Experts of a small language model.
Size: 9 layers, vocabulary 8192.
Experts: 12 experts in each of 9 layers, 224 tanh GELU neurons an expert, 2 picks a token, a sigmoid router, a shared expert of 256 neurons.
Below are experts of layer 6 (counted from 0) of a mixture-of-experts language model. Rows are named router (the router's row for the expert), up (a neuron's input weights, with its number), down (a neuron's output weights, with its number) and show model dimensions 128-191. Each number is 128 + 24 x the weight over its row's rms, rounded and kept within 0 to 255. Numbers have three digits each.
After each expert's rows: "raises" lists some tokens whose logits its average output raises strongly, later layers aside; "mostly gets" lists some tokens that are sent to it at least half of the time. This comes from a sample of Wikipedia text that the model never trained on.

# expert 2
router:173109129148109154148102110126102139119137144165119113194117137131146118132090175139093147155119081158120140109139111110122113123149091108142141147138125141165150118095116115143145148111133155
up0:144130141171107166120140125141106178145143133158118126088159168134136104135135146129111100116137133121132127098130118144126096102133127128143141109115128134122121132155156094113118181136158068
down0:137117125117094124163155169100109140181108141103128119085126158162151113166083132119158119100125127135143159140132135147126124095169133135145108116117131101135119122135118116121127108126144121
up1:140150129089107139135091116077109128153110151132084104122147132120129096120087104121124134115153130148109093124119132167154137150132109089140140129111179109095077109169162130148111135150135114
down1:166121163157108127107147126140092131132092115134139137139107106113110160141137106114155154113128131127127136104123155121090114095120132100118123119112124095107151121141164111151174092138112140
up2:148128128164124155088137156155139106120131101143067098136130167123146165139123125108149103154134108129124115119075108126104154152161142135147155086102123140155145099162108149170127141120135113
down2:113161125138108123126143115140146153116129107175128152155144124112083154111099115180130137125112124129118161121097116112124108093120146129121153121130127150116126197067141130152116106096148169
up3:180092124130089139092102154130204115135146135178114132111146125151124129120126139104153091109114131114108124157089156157148071125122112127120146096140128107137152126095121127104107148121111106
down3:133120115167151165182092158127152155101125143133120098101123130164144133146075116164097114140165130153097118130122128095096154148188113161171145131080138163085063143141110158125146160120115162
up4:098072135132059123102156111129169147096114145134140143093125129170124113169105143140113110106103143101121171091128094131111123148108115154138118132157151113110172099097055145123121109137125114
down4:132134112135134117122175129134140149098118123153141112100154104115121149149090090117134148123143127099169117054120095124132185123140147121136101087185110145132101155113123126131147128157083128
up5:155145139155121099151091192145174111116151058137133104149186124141148131122136178121108164114150134158122131105139104091098128130093112150152145150119114092093182108129112094156152100121130080
down5:111108114131074130142124148138108147123108109139106139148090146102134161169184111145174143132171155126165112154144120111146142112110099123111105136112131133151118160160134132150157147100129133
up6:124122126150116143148092085118133136130138118170152107156120154138152063127103153101101142127159114127115136110109135137099159130127116082136108118151121146097113132094106117140162115103114107
down6:121139146171160067116101134126141110071102152118149183121118129127112104090166177063102134125105144143157068132098094113138101125110136149124158090187128169113129137121165143091130109166120143
up7:097143106121120127104132162102137129119088098107147120175154154142109122107107123110119161121167182125133137169130100165124138124119109117110124133167107147114113083149123121096132161100137113
down7:129161155116144126126093122149135153136138144151110089148116106084132096114116108160146102130134132154134142088126158104119138083112135144139122125076126114110116163106144161131124137079138127
up8:124131099128117092133099107127142166076151096136137111167141161156150166115103185133163128102126142144141116062122165138101117176114128148171132099165183130142115099099111133093155168079161152
down8:134114131121146134123124177106139081123163142153095136137150113166157156118152115168161131148092144109153097100110089123098118142125144116109099130136149148095142106146138114107155157146156140
up9:157129097155084113161102147129161173115109133122129133127144106107174173114110166135115076156073113154101155096114138136181148107115115102099138110092144121161175123119118153090150140080135130
down9:150089138111118121143119139118151131171117111101136122167127125091122132137107114091153135159100124135115134114146151161123142126112085144070085160116106160138076125126154134175104153146125123
up10:168156115140110106210149067125140086117109102145152156168130129139153110098097176138090143100145155119124127076105132153115128130143129100119161116115119141110176104121112126098140150135180113
down10:123152112117105121075130099156110121127163130113116103152104166121157153120134173122132077137170127127127130134078105091106104121130125135121132138137119146145129123128152107103145174140130123
raises: "idae", " Turnout", " windows"
mostly gets: "°", "′", "″", " km", " ft", "ha"

# expert 9
router:133122160109133149141166143119119105183127159126092158082140123128086156087155113144112118137134135150167126124119106135123139114131142128118104172128100091144116140082133084145104124083121130
up0:179113135172142097140159133108141131108127119129070114109201105115159111115117168122114164108126151099122109089112116128105171156115084096131122154119160130130149082104163101103121146082128119
down0:136104113152108163148148123137184111129136133109146157075151112127146031105153137114129160160139150133149117135110159145168087130169182142119161124126146127099148115096115128139136127139165109
up1:149114149130151145107124125149180135120086098115136114135147168203150153133115117124130105087131161098108136157126143133114163148133107135179106095136128174141159091141095170132135094135117147
down1:114112145153138107131105115100114145128117141170123113164102162154122154118131127112137121133149143118115097125068123126131139122130102114173093147080131122118131158127126112182065134138160137
up2:114138150147119120149112156107114112128122145125137111144096117176174127152139150155103063100136132128084137139132145153144121147121174150145099087163163114140138125125149124110132127138096120
down2:135105111113160116142151138086146123170140038103130118132143114115077154117112119117143108119149109107130128170143116107096123107168147137089129105130173154156144117113072098103133195115167138
up3:119140149152093174121163083111116090115145129133113090178103149101130115099116140075128104097119080122121137106101152129110099152124124144129134104136142153120131151174141147138154134171142139
down3:119142122123097098144112119170139146118113073099110180146144158106144112134134130102115109129099150124139124166100123103154157173116167113177127119111166172103126176099136125129157144193154105
up4:104113134118148154126139173119107144137144121088111094125088096130162146169089116136132082139119141067073119116143134135119110138111128141119131101171121141133144141130142117141161110183130143
down4:133143115109166131148102118127088112177095126125150091107147135151118164138165148095112114144122156104150127115136143090124121104138113086125126129124144137135078163101144161151157127158138144
up5:173103146152120129082092090137149113126124143109111119114111105142152121133134161114115132092127141117092137123134138127123131155092124101126123139144196134091162085132167117102119133130148094
down5:134138139145138153139123160146088085141129161097166118118098108139156148171123095103165157112142145151141137124089143122159091155147139142124137125087135142127181135104188112138121165130108141
up6:137125100150119122155096165114128116124111133130127131136178128146142144162122148105128144078086150083128109090160150141123137158200113095135136125097116125129140123148131139161147086170092093
down6:082129121122129101115133124170105079091134149113123137155182149102128127123138114106115152091143076110162138131158135155161144146163081106167131121110118160115113118136123133107120117154136109
up7:150067118125174146127149176101121140109167136138097103103148164168161114102117119142166118128142118163130115105109148124100144142102157145149094077118117140135151121090142181133171128118126126
down7:154108110112159180112124112139130143193131106102149128131124127142157130099140116081118120140102148123126115128128161108115120131133134103125110082144129097114134102152142125101129150152077139
up8:151129136103104148145156151107137148138141127109122108120125140079157141140128089120139152102134132120073130117088108133068161138122111071167116138131132113099134118105099148095179134140135137
down8:154128099154137121168158118130114139122097149183093158109169112076122111115140135136131126150096113120086150095096133139118110141179105134160100142128106127120142141117122145135124143122132126
up9:128122151122052137141122176136136107121101145134119103105132077125118112149124176126105103130125153108090143095147124139086165146110102111124125087167117098114148136147123119162163163133117096
down9:134127162115133102106159106141115119162141123166166135131142135167101102177165117094104135152088093099122098120122147143074126106158134171118129117095122133149141136100118130158106148117091116
up10:102101139126132163155137178132107125111108110119095089115134148165153152148098169149112103108148111153133114104077108198171171159183145118109091095137125121128135135091139128125138163125136119
down10:156131098109097154141157094154141143174105129148106148123134115145119125121128117123159132122122128157084089139117098173122082117123135088116149133146134136120113147096122141173114097133085138
raises: " Density", " Turnout", " vocals", " ISBN", "ß", "weight"
mostly gets: " included", " offered", " require", " continued", " returned", " provided"

# expert 11
router:136122146118144157125185139115110114175120145115099155078157146131081145091167124117122111137121157142154110154101105139132159122127146110134123163125097104120128137088127102137127123077079135
up0:138134112137154127109137113120139145122091110170121097146168147083126159133130129139140141138133137116114099160123161127136140127102161128158142063095135150150132102124123131087142104135100097
down0:140114081165110115131171132155084151139148157107145142122113101107123178140116127124116114162075141154136136084114123132131109119142135146170108110121128143110096142097131134145130100134136155
up1:129100119147135144144103100086150151135093120137140112150143145132166115183132103136154118118154123121103130113111129094120169126134154132113157087110151172159111127146124119122152148142117097
down1:174126163143166120141149126126128197152108120107118121177105114139146081174138146183107165123176120138149152131126117118097134131170128113098136084123114102127095134153114114135157153112145083
up2:124107133170100091159096103127159160123116091102105092135143125132162129148091165143122100089083139097118141071129160165076141128113142116119149136143148119119165110129109175106168089160182115
down2:102138090123145112166124120138120115133119149175112150126194123133110128170124151081134112101128100126166139118145143120084120123123151120124080100108138110143140146132120108113092125099107137
up3:141124098120136114115108128114149156136084112134135116107113159144136134159137126109118118084152158108125144127143121159126139160132127079136168113133159137129136111124103145076176126139114073
down3:147168125122151099133115088114118137086137137102128145089137142125097137097112152112107129103115158133150117121158164147161106208087118112139108121109162123179139116150118135121129116137127094
up4:124109170132129113155119124087132144101105119154136122125168179195152123147120160146150133087102115131112122134143124173101131117154163109167143104119149140122138126136096106119137143140097097
down4:169133092098150111139127162090107169099125119115162102114090152141082178150081133137117115121164176101115177136133128169130142099118106128161126121103067133087122133128115099114116115112127109
up5:126129136117141119090146100118134173118086078128144101110168134125150132148159141114183167093113129117112184132130121160114154148109122147141115123143117124131101125097086137129118134099137123
down5:102169124160098106148133131174119172151071110094131143101135118113145109152106168079115146104094082138154121107186101106114125125114150096143106134099097142105109117116183146161119106141158131
up6:133113082111114135129102127108133093111132122141175091134157155134131133118110151128145142110089170111140142109133201179114147126126162137188118106142149098138170134119093139117122125143130086
down6:087101127120089163102138139125127151089110092097160166140169144130100129139130140147123104090120122122120157146160121146152129119104140129128098092157154133120136123130113157084148103120085091
up7:132132141132097114144126136082149157095087097130129139139153161131128104131108176119147120074083198130104099129138145156128164148071116144184163133143138148124149150125125125084136122140125105
down7:111133150089106134088105132100109072129138143174144137145128121177123111142116130093118151123168176141143112153161112118149133120091162144156086065083116130182150082164142112136141141122091143
up8:143120088151124109121132152121160121118124098120134075159121135114117115138146129145142100119144134091104110092090138134102145127131121127160144080120136151142117121166140127163140139165143093
down8:135118157161134127098126104101103122061089131121099105130148131105137117106102099100109113092144140158099117119121142173127160133137114123127132129135119153108188116104146141151163131107120084
up9:190100134117103160115139115130137164143163085141173115128124167084136128146106124105150119109092106110081109112102142148116141117112147102111128140145153134149135125168099149139166108142115091
down9:129116142147075140136119148115143115121168130133129102148126131173142180145119086142126115085186164106108097160129136120132149131121163107128114134132175114135180114132100122085115156129108105
up10:170138089125137166156122148118134160105088094134158117138146161118140139129104125095148085076147169132078094082123125159129167109107111135111156105134118154107168122140124132133168120148103111
down10:076116152137124132074144157099145115105144117104141086128157142137158123132108109069112119132148168104117119105093137166133156137142129124098115091133104124155126118119116140130147138131132115
raises: "weight", " Density", "ß", "shire"
mostly gets: " Singh", " RF", " using", " Kel", " Battalion", "featuring"

# expert 6
router:120144079117149094118115119134149136110144107132099121067185111115122118124095062092135159133051158136140149151160105105076118161172118093097143097120135110125125151135113130109160128132142138
up0:132087140140092127099118143112111143094116109158100103163132100134134137136118104094094118127079153119145121146138179169141132101113140151106144094109168110138114133106115119143156125124128100
down0:140142118130073132125129097089139154143113148108106127113105093170104120131135098114167150209191088140146115113149112144092138145114081138151165107149150110115116105139131124172127122137095115
up1:126099081138105098137112136121096113119152110139091121116120129129129112113089129139135126147144165130152077154108117170135170128124109133113162125116121111107129169121113152126132126127172138
down1:103141147155075119150151127098076104162144134106102160116095148070118151134119124122134100116154179170154132165132122137148128112102120110096135129139106165114098132112120130120132150166101083
up2:116118134122142151182111108098103146129128117153113133127157132146177101148103164122072094127146160091132120130120168116094116127135089150170139114109124146129162123127122097146171145127114135
down2:127180125093114165122161161134143166152136172131125143091153106182117100140094164140114092123129165144134101128134140131144141149142122126169151105056116162120139101129127117114128118075097165
up3:136119120111102122114151127084152132120144113120152137113108103160125130149123155124141102099086096127119109129151172136130144175085113105127124126094152084125175102119114142134127122178105113
down3:136120089133130148107145081091086122121143141129140107179137109179068141148144147117121116148127112125112133139088125114111128159108125128093147100136140143109091126116121119120108125134151142
up4:144101116134127112125123107125171141102136100082173124070136128146136089144126121105106139116148152114133138147130134110058146162105169096161129113146161131113146132121087114115161143139124111
down4:144149104162090089158077113162105132099141121155124128120131125158100113156141085186122137152108111130134176137109124126156161138144084122117131135112142156145103106128108123128116107144159103
up5:147177130143115134137118136106110158101123112151111152117172169092143153108110133142110166121133158124110118118095135151097123126108129094099125096110126077103143080108119101148164114169127141
down5:160127123113131109134130129114133113160092120121116126106096143135098083126151100127124122150159135119153102142129165147113175138111163093123118101134151133110119145109140158147134124146154100
up6:122108132149083144130138142146110087059156121149120107152162153147148152147115093086130126106090137134143133108166114116114126153097156166146127142140125139103138085111130112129142170125139125
down6:135116130083119132172163135082158137101088114125154160116119123121108104113123137118165143082144125150136101163111168096074164135134126118140174117153146128150084168086109153130113126160102147
up7:117143087117149082151128103129118144102101119139112115154129106126168153124048121137138142125103124111133125118140135130098118125132138095151138101140108163102171131177133104090153154109157096
down7:116104147114073130150081134157155142126134153155105151128160116110120123121178145196143121143113134089138114110100165149137142106108127144141076120114080110104105091110154123133125143117099138
up8:156129123155103125115148112124168128132096133131106106117173122115154144145149124092098130145123142099129066148106135154092094112139110097136127124127137127135123080119137151113152171142166134
down8:154150151157160109166116155113121158101110123118127132100106091189137128158119144137133099099132117087160124134135106125134127130189138111096148163154150138170146138121107135113135134071127153
up9:142135134137144123148123124109135104075102102120115109129152120149123082137115107164123122152111117158112151073133168109144151124115140112105125130118125127135139083153152118125164085153140147
down9:155102157096074174198145142093117119096127099127116110108139127139153134151125073161142116104119095120122140135136122159107133132095158130083128182119100101147123099155111166103113160113120152
up10:116092134116082124133138109140126128103115100125176082136150164141125167135113180092131162135101146119120101089127166126102140123188141151130111117125180115117146133123085172146146122123104114
down10:119110157119128118121188151127135114093109135138148136146073139115130136119121138142133111087144144101142108117114157146160122129143105101149136129156133135141071182101096134121121135154090120
raises: " Turnout", "weight", " windows", "ă", " ISBN", " etc"
mostly gets: " one", "\"", " two", " three", " most", " h"

# expert 10
router:158165104139127137162106109121143105123100133064185150119112115135136121167149138116134148092139156088063141107148144117101124114121122137117106148123116149146083144101149140103098112144123137
up0:131094145140094113118105105119156143131139118101124081105126138156176086165128139117140130096100119087085175146095115107090150142138136147099147128156125141146132117145102156107158116136095152
down0:170133116077134114143111158125143072159136136126091058119114102123152158116133126135061156167119126133145132130110130150134109145109120116128122158115085111126137173152138127151164163108108140
up1:122124135099095146159129118151138159097138097066133143099120096123143085120111139098162130156121130100124137127178141112122156121123125133158127133105116169126132093135122135120147111148166101
down1:149178122146121174138120108120120106111102103143119098077148171114142156113150104161130131126105150132114148169113158131135109137140106123135149101157120118094111118087141124135094171083133110
up2:109173139127119158135132128115105136104123109098136096138157133115116146137110114095117159101156093129101097131179147159156119133094076127135141133137138145110129136117128137127118146171155139
down2:137135127120114125140127115165159116118119082114157133145101124144120152090139108136141118118102129129113119144065105142117134134139158119144119114140126135117116183085116155158151105098135128
up3:128138094139165140069083138075136147142129113093131114097114108128117068133111124114162150117111124116119101117075116150138106153142132132099117131129117133101146109152147107090150123147157095
down3:157109158086079119086129163136155154128129111171117124134142098136126091165112128119124090118132091115114120155128171103121128099107146146112102082127155134160129099100122157149129132116115126
up4:151150131118131146130177126144137118033103146117104153098128130123149146146138119101098114167114137140116135143083134133129135124095189117174106111095103115159144112139143093150133129175144124
down4:103102125123158144130096153090136141149133164153095131104139123129109125160093092112147128101097103126148110145096122168116126139137077125107090189139145132127114093100101076127159141076099154
up5:140148132107098128126113105094104114129120112158126113112075139122152144140117175149138157109153156099132141118130157100098134103078191116165144088119157122094171118157126159177117112162153157
down5:120164117136150105124122120141085116139188118113123140124142162120099129118104117148126142108142178145106086134149093107097145142128117120126079108113154129135102114135116177123081163131099134
up6:126107123133134098147124156127137136096101103075161155143144129150114132135106163145122091100120121141082115120107123139165112149127099149126135091131134142130139138117123170115144110134134150
down6:157122116146139116112174165077121115112135151142099187144178099113129139120101154138133140101165122092149120072151162091119120075076132147139106159136112153150132186154077130124111126122149141
up7:142115090096135155115144134173132169141144112153120052109118154096154124155077125127087134145132121119113114166120122130147128101116131144128114143111162134136155134138144152102146073136157092
down7:098148134133142128106112143121128097137129138106144106173107132115167115130132120113120127169138102102135138102077106115145154129110135137130130165125160146144145121139152086080117103128120148
up8:143124137168143115095138133129139127114149129131131155126123193148131073155119138170152130136123171102111147123100152111101111102094156152162126149174147139147095118148135100093113137115140107
down8:106156103127084091113103148157135140139106141118188159115123164148060085132145139112096132172161168093154174150163131165130103101090114148109146123107086123100140094136155137141118091159137140
up9:124131144168120125127141142102160148160157099109136099152122152142173107179127112143101090115098126118126090126088125138108133117161139159128149120144142112140177138101126148098150176121131094
down9:152114146164136147128174125115118142083159126135078082146195120090099118145124096131132100114174146116103111121094140133136127115121115106136161123106130127147169140114099128186104126123109126
up10:147123133151126113092140096109146152135132097128158139126129098128135132142133135119142118097120134088072092109139133155077155103106113114098128076111160122135152098146152131157105170147161167
down10:125122120143161127080149126104125146152091157092133089139141131107110116116124109132111107108150109172073134116130131142125129132081162137091157135134109128152143106096149106099100148130180098
raises: " vocals", " cells", "election", " voyage"
mostly gets: " he", " It", " she", " He", " This", " they"

# expert 7
router:111115115145136108121111122144098164081145098114122134179129125125129105140104128113132130119160125122144146091105152114150121137126147114159126097066157173125111077141176109121173125170156085
up0:121113147184099094122124148127122177095133151068142140122154146151125139162113153108088137144126134123102109073135137153110129125137093161126118138129121132150113106097123145080159133114134106
down0:153166105141138125095137179117151140100110140115149096125132125145153118107130141177152168107164090132179104150153131096174122124163134168124161128143148137085106089150119129128119158105123093
up1:082141101161099122153141140102114134109115106126103097179153149177153141187103121112102124123135108109126142130175150163085103179100108141101146129115165152088128126098080101133157073148141125
down1:131103107127087151124126120135100125133147123140117133173132145125095091137107130114179153138133154126128160137132111156095115139135125127122133090118127080164133164105130140125110143154142136
up2:144171099170113141117109135136121185114115107124112098166074171165147105167110083124116106090124187078130130100120119134103156133106134140152107117166136147127127173143138130102122102174148117
down2:152117118119164149145171138123108084101137132145157140098136148096162120127111167134136115124142140150138147144117107128142103108128124123150149117128123136109157128135130146145152178158112132
up3:103085131178128124102080140124127175142125139113150135159132117152161133145124141134131153143135122095128126160097086120107139114136137116146154181130165111110124079111120154090137135179158116
down3:128130127110106137100149149146141151127104146136146159144143094128106150149123123123137111168112115140110103126117096098155168103149119079175116133101137148142126116120105107095095176129117137
up4:114145131158124081137134095089159133105121098100083093154136132151108120151153116137130125101135102152139147134179174132123147150115108123127147154122144125133135149148112124108136082130115110
down4:135104128124121189099136106123119125092150144137091144145132120121155139180117136111140160115136171127124140163125091187157097141147113106127133101137096119126185110119123143112123156135117128
up5:174118100136109094141103077106102118110092130137115093122119117162115141204112114107131080063109116128128109072118139150072117154129079088150146138136126170135135122157136144118128136140146121
down5:113167125152117107078155162156166080126125099113106120131106134138139129136191082104155129134090111157139118144164114104178151104130136106101108162148081138113102088117141145122111104128137114
up6:111130141129095160108130131135140149121147097117112112129141169112112117123094130113142116125130076079134163170164109156113109130067161094177122118118166126131142051080120136158179163107140104
down6:113110089110100133116099144130118129135102130134157090132102135163159150153138134119138136123076083107110104101069121135115119136146091135131133139122092148129135125139107161133151166093149131
up7:154110090151085176142142138155095124118144124180146131164141192139135121115140166112110100069115143120155147112131140126155112105073087172133144114124139144153150129150075129114171152128126130
down7:114099153102169133151124122111141139135107083147158166123146177163097111154161066140115099127116114142154098135157145130119073122147159131148159126138132140131136150144112149133143134083144132
up8:126073110112086134188129156107151125081072088123129084115141128108137143151136140120111149148128155133120114158157131091108174118116153089115144103097154146162143080102114113144112118120078102
down8:112165130117139134125118121165131112086121123128136138133165124127163116158064129125117144107099119143187114122148139112116099145127174093122138113103102109106145118123139109154149124152140114
up9:128124144118112130099149062121168137107122153153130127089138142097156110118116122096132119089118132089145162156152087121141130120135152094171136141104126122099127121130160120156162093163114121
down9:132110121125151159092141116106134105148149094167132169134131116117120073146088125116122143118195135118163151177121129123109122129151131156133151114124142163149143163118089105146149107084124104
up10:156137156118128162142103133109156124096154097117119103118144127124151080129124151084105099145147088158110158124118145108122174160071137110162116100117122157166145096068126111143171144126114128
down10:107117115150156134170143142149159109104109103110183122160086109129130158166193164163145127162154107131153153163104160126141094129092126098113089130140096124137107105103143132141127159122114141
raises: "-", "St", "=", "Scientific", "The", "In"
mostly gets: "-", "\n", "|", "\n ", " un", " well"

# expert 4
router:118117134098113148139149170106132138107134155091143127176116148144133097123156134148155130155192154129137137109087127122165148123128161131153146146166083064091141115145076113137151146064118143
up0:097131127124106126140138103113120185115093135135093099130117154108120112149105124125093130124154118143115137145079102142146120175143180150156140115159136157128112136130092144090168143111141131
down0:150133128136128113106110139111144152125131123140175115111093100142139191125111147126114151118160132139095093110163156131168113088126141130132161130135107135120070114122087132137129133148185135
up1:098134131130076124108131153089130122131130134118153148146131123145135131177135126130130155118076168120121102091100149133109139190162132135112129129195112136156088138117142146143164149145148113
down1:141125104146128153174100108130123113105130102120110129166107168149134053119148115167148067147087128185122118101157125100162122100099125110120096099135147101134121115138145068125123167111114131
up2:131169153131135144093125173110124184121099104113114122151111130111120175177112119107160142102146176094139164108105101167120133130111137150143097119176148138139117120151170113095168116111125129
down2:140136149144108156104127124106136131133147125064126139113128117133089109087107127085111103099113119138114090102156139131111132113153123106082088139147153130153124125098161145101141155124124155
up3:120125126136121139154132105115121122111079077136118127113147126180176150142100099114121104119192132116102103109121117120103133137113163107167132162135105122092110129150119120099117137153143141
down3:104123121085179160117145147078126139112103119125112162163160160154105122133106120080106137095133144131176097138143110120105152149100152144162146201158108132103122170128121123163125129132085126
up4:133136146113074096108118138112139124115155124092099128153120131187129096149144185144131138132162133130112135122142102098095168135102145115149158126125130108102150146130122109133164155096127128
down4:131154089113081118118134142122094135149147147106096099153127141180150145147133129113139143146119151133099127140136118119164127136158128102155119119125122135146119142147121151115105122104156130
up5:144147089118101165115156140129134159120129141112130136134135148137150136136102159092142113098082113133127126096101126151130129164139139178137159123158122098130126133117115155118176117188076124
down5:141119108114119118120095146154154118107109099084125124190123107143136120144128148161114113165175103129143119131166123146093126137089105136099122145140125113126104147109135117119095128156110134
up6:130152108137095086102112085120151132130134106116113129121151139094156137177138112124126156136145131183128083113103141118134129148175193112151125105132118156125145139111137141121175109132118129
down6:094125145143133156108160082125120132125159099138147111141109135049166170083121137138145123097155136134145188109118152139118149123100107131173146108102163112105095147140108101141169160132139155
up7:107137064147110130152090122125128093113146139105136113129123131107136098137101124161165158118114133092127090083144141113103096147128155137170133140160120124116133112162135154104145136145088105
down7:119116141126125138105154101135172141154133143136077094141130160147130117111109134166156114164105158147133142110083063078136140114131119116122119132121143108103126131136129156106137119148113151
up8:139125064088108146127081125130156082114074099131173115131135122141093083136110164174150119120087105127142127108107147158111106119126133068161144148105141061130161063157163119152163152125126115
down8:118180112119139140123097122132128124075141127163145134128107162115157142169184155101088121141125104109184146121099165085116107105154137090144114138053172125110073154142124139152142112154085165
up9:174084135114131134151153152144095129109116101156125126164142140136128154173134093135140121143176095088135131142110139145116178137073112103101102099134085117137154107101082134134139115128140142
down9:142140090110144114127164148126088169164134149129076122093046149121132151129125158153176108147143130121154182114144157063149131126101122131098158124160118099101129098129137113111118156158097127
up10:131120101158107124160133159122127106104125121125130142187155134137114108136120137142157137118166155069119086109109108131121139123105156141088099116153148127144152135133126168142176102127151131
down10:151121151114122075118157123152110118126074132168144114159125108072102109113173176137130173087070097167102129140136119107150126114099154113136156142128089142150149147138141103112128134153134116
raises: "aca", "ami", "ela"
mostly gets: " St", " C", " Al", " R", " p", " l"

# expert 3
router:108157112141141108161106143126140096134149113088078126146100110108139094123135157131137107122127112125147126131125116154148155113125089123134126144095161080100122114177125157150122113084129105
up0:146134128132115121160121148107134142125112137164127094128109129116153108141115107102163142109113096080112106128100157164123149108091109162128154158096162147100137130145105171158134133133122159
down0:123121119137120140108061150126144101131142163113122156096082121119154153165117149154122171107154124135150126150104088115152134145149105106095157092151130143114154162135127138117141129116125136
up1:125113106107096110151141090130132141114135127084159143130157130087141106123103164109100163123169098135128124135097116151133150154091111068148144164117104113108123130118118131139115111188094138
down1:128156140115135116138164130150157145137137158106134149132122095111156139101121136096139133082146120144133150141085127142099159145135128106128125144110106180163109107068137130153103079114144152
up2:123168110138102112136099101121128087121127107119141081093123150112126095131153169159118122081096171085102116112158107139123121154175084121146114101119134138109127127178149159128111136170096100
down2:111132112155118141151096142167145136167138125161128102151153113125160165186133133079115121164153079125133170158128154120123122157139158129157116117115086130097105095106143129149114122112135128
up3:088139135124114118147120135117147171134179115112141155133113151116130129144135147119137086112119172115091135109130095180114140159133103121131096106146112142108147104167050106115151118154104127
down3:129143130163176114167142089136122117147140099128076132104123097112090141110121124133120159135112112125119105125153126119096106119086131139162091153113142117152130159153128149159105107095163110
up4:180131143148099134135108085133133140099097149139133160099114107141143093148166156131095103104133110114143092097126149109136126151167137133122116120106175169201127139105115142145119140145113164
down4:110097124137144139073149192153143133123128158142079083165075154164114112128121160133140147128152162145121104133128105125112137128109156129154112120136136123149154150118150120139124139123104169
up5:136145101149099180186108158115108162116135145156145126114108133131150155132132157095099074099086133126107074099139138122122154156109089161170153128136194169119095102148142159130147136191143103
down5:126126129074140091168119175130108068154078112106164121133164143104127128117124147088098144143122123089129106156096123118129129170151072146163162124110132142129119128125116131176173138176113147
up6:135137124106130114112179126116182125125104099143147157141178099117153119132100155124130120090145163087121179115084154107103136126127130121158115118118144131121145105081102146111174158112110089
down6:087099130151119109123148134153133140114140109125145144129105152058128171087182124117120125118106175108161145113104150130130149086131157175142127122094138173147111136113124124128151125145103117
up7:123126147109123135124087143130156122145121104117145160105133140173130089115128121101137089105139132093091104139071157181156143135071134084143136106126149111200175135127121146125104124096158132
down7:090148110163150126122118120169127137131104145128144122096108144174157073152173145153135115159176132144151134136097114121094140133122134115115111108158130157156137132125100143165132133085119143
up8:150145130196140145094124127109156132121078135126148102140103166144171141179134161110117152106105141135127129089116148107123103140142149127066121099110094152118129130082109139114149114161114130
down8:101140085111182170133149141125110140120114075172166116133108137131137122133143123176124068096139141095101105141145137137120123133155159101137117166175122130117162162117165103128111120142099124
up9:195118093102114131090126150091132142111153102131110112155119124122151116142117144139143139125100114099123164082122197152102135144141139088081120108183156131115152116156150126113143126133148118
down9:095105152097146154113134138127139139120107133133144121129157155146137159127122110155139143099159173178172167137128114126059156106080156159126163125076095128164122132134132130144149127156144156
up10:106158126114154117128105087129090144086112127099085113120145138163143149168150125132125146095103104109129135119126155132123166191166106138127120138112134138096143104148147146073119151109135130
down10:129176122149102112140125117146138101095173149086148105161150131155156124153069125113105081148133117126147130091145127115102112112123095166135138117116158141149134123117142133128114098152131112
raises: " Route", " Turnout", "election", "ón", " you", "weight"
mostly gets: "en", "or", " in", "ers", "rs", "ar"